Below are experts of layer 2 (counted from 0) of a mixture-of-experts language model. Rows are named gate (a neuron's input weights, with its number), up (a neuron's input weights, with its number), down (a neuron's output weights, with its number) and show model dimensions 96-191. Each number is 50 + 12 x the weight over its row's rms, rounded and kept within 0 to 99.
Before each expert's rows: a language model's description of what the expert responds to; "comes after" lists some tokens at least twice as common just before its tokens as in all text. This comes from a sample of Wikipedia text that the model never trained on. Tokens count by the router's weight.

# expert 44
It responds to: Possessive determiners and the after prepositions, such as his, her, their, its, 's, often before own, father, name.
comes after: " of", " in", " for", " to", " on", " with"
gate0:34 57 42 38 62 65 48 38 55 45 31 57 51 47 46 68 55 38 35 55 45 70 41 57 51 37 31 55 47 34 42 78 34 34 44 50 57 34 43 52 64 66 51 30 29 41 34 55 62 47 48 67 51 50 29 30 53 51 56 41 57 46 21 50 54 67 56 55 58 45 38 30 39 62 42 39 66 74 18 54 47 52 65 49 51 34 58 48 47 62 34 53 47 49 48 60
up0:28 43 55 59 56 36 73 62 52 57 48 64 41 27 46 50 56 50 48 46 48 62 68 53 63 55 41 32 63 45 48 57 24 60 69 56 41 42 43 45 25 66 34 54 38 68 22 68 51 32 35 50 70 38 57 44 67 56 53 37 49 47 51 40 75 56 40 70 50 63 36 40 39 58 53 61 52 33 51 58 38 35 69 59 63 54 47 40 32 48 63 37 47 63 53 57
down0:55 56 71 47 51 39 39 42 38 34 42 45 37 74 34 57 43 42 60 52 70 51 55 59 58 40 32 53 55 70 38 36 44 56 21 52 19 61 59 49 51 62 50 46 39 25 22 60 48 32 44 48 47 31 56 40 52 43 35 49 25 41 35 71 46 40 37 67 40 68 77 44 56 40 36 31 55 43 31 65 34 69 39 62 46 28 71 72 53 52 44 48 67 46 76 56

# expert 29
It responds to: Newline tokens ending a sentence, heading, or label line, before a list dash, table pipe, heading or new paragraph.
comes after: "\n", " |", " ==", ".", "===", ")"
gate0:64 61 45 54 41 74 66 55 38 49 53 61 63 47 35 67 44 52 38 59 71 62 43 23 41 42 54 52 63 34 46 38 42 55 38 51 54 52 61 54 57 41 71 31 45 58 31 69 43 44 71 59 58 41 43 36 49 51 52 44 79 40 46 64 56 62 56 31 27 43 60 48 41 52 38 24 61 42 32 45 42 43 45 59 42 73 34 23 47 56 58 73 54 38 40 62
up0:37 51 56 45 57 48 67 25 52 58 48 48 42 57 65 45 63 63 54 61 53 37 57 50 41 70 33 52 63 69 45 59 31 44 27 65 33 39 38 62 47 45 51 53 37 67 32 63 53 36 49 55 37 51 61 48 51 60 63 52 56 48 54 56 39 69 38 48 68 47 56 53 28 46 49 19 60 13 57 39 23 33 46 51 54 54 55 54 56 70 68 40 22 52 31 68
down0:55 41 69 43 37 46 31 53 43 57 47 49 34 64 41 31 39 33 35 41 48 59 54 53 48 38 43 52 51 55 54 27 63 42 38 24 36 54 46 48 50 61 35 58 43 32 52 31 29 43 38 52 44 37 56 53 36 47 44 50 44 32 53 54 49 42 59 60 37 52 51 57 49 28 42 64 58 74 42 44 55 70 53 71 63 61 48 49 43 46 59 53 68 46 75 61

# expert 39
It responds to: The word "the" or "The" after prepositions or at sentence start, plus this, its, 's and lone capitals like U and I.
comes after: " of", " in", " to", " at", " on", " for"
gate0:40 44 34 16 50 71 53 43 38 44 55 64 62 62 48 58 72 38 46 55 44 54 59 32 52 49 52 36 43 19 41 50 61 53 42 41 57 54 43 60 31 41 59 36 51 34 37 43 66 65 26 53 57 54 41 37 37 52 48 67 51 41 54 40 42 50 40 45 56 53 30 54 44 50 67 49 45 41 23 36 34 74 70 60 35 58 34 54 35 85 39 48 65 49 46 36
up0:45 38 67 34 54 53 66 45 44 53 62 64 49 61 46 30 54 37 49 65 55 65 47 31 47 67 46 29 26 40 42 47 50 46 62 34 35 45 49 48 35 38 61 34 63 47 52 72 64 56 32 49 52 49 51 33 54 53 56 39 42 28 59 54 52 47 23 43 50 46 60 47 45 53 79 36 45 38 29 41 33 56 73 70 76 35 40 49 42 74 41 39 78 52 46 55
down0:47 59 50 60 42 26 47 53 34 55 38 46 48 43 42 45 51 39 50 54 63 29 43 59 46 46 34 78 45 66 56 33 38 66 14 45 15 63 62 46 66 53 47 50 23 40 60 69 51 51 45 54 44 37 52 42 57 51 49 66 47 36 39 69 71 50 63 52 65 49 53 71 36 45 70 39 60 55 40 43 41 54 55 56 56 40 62 52 58 50 53 53 39 46 70 55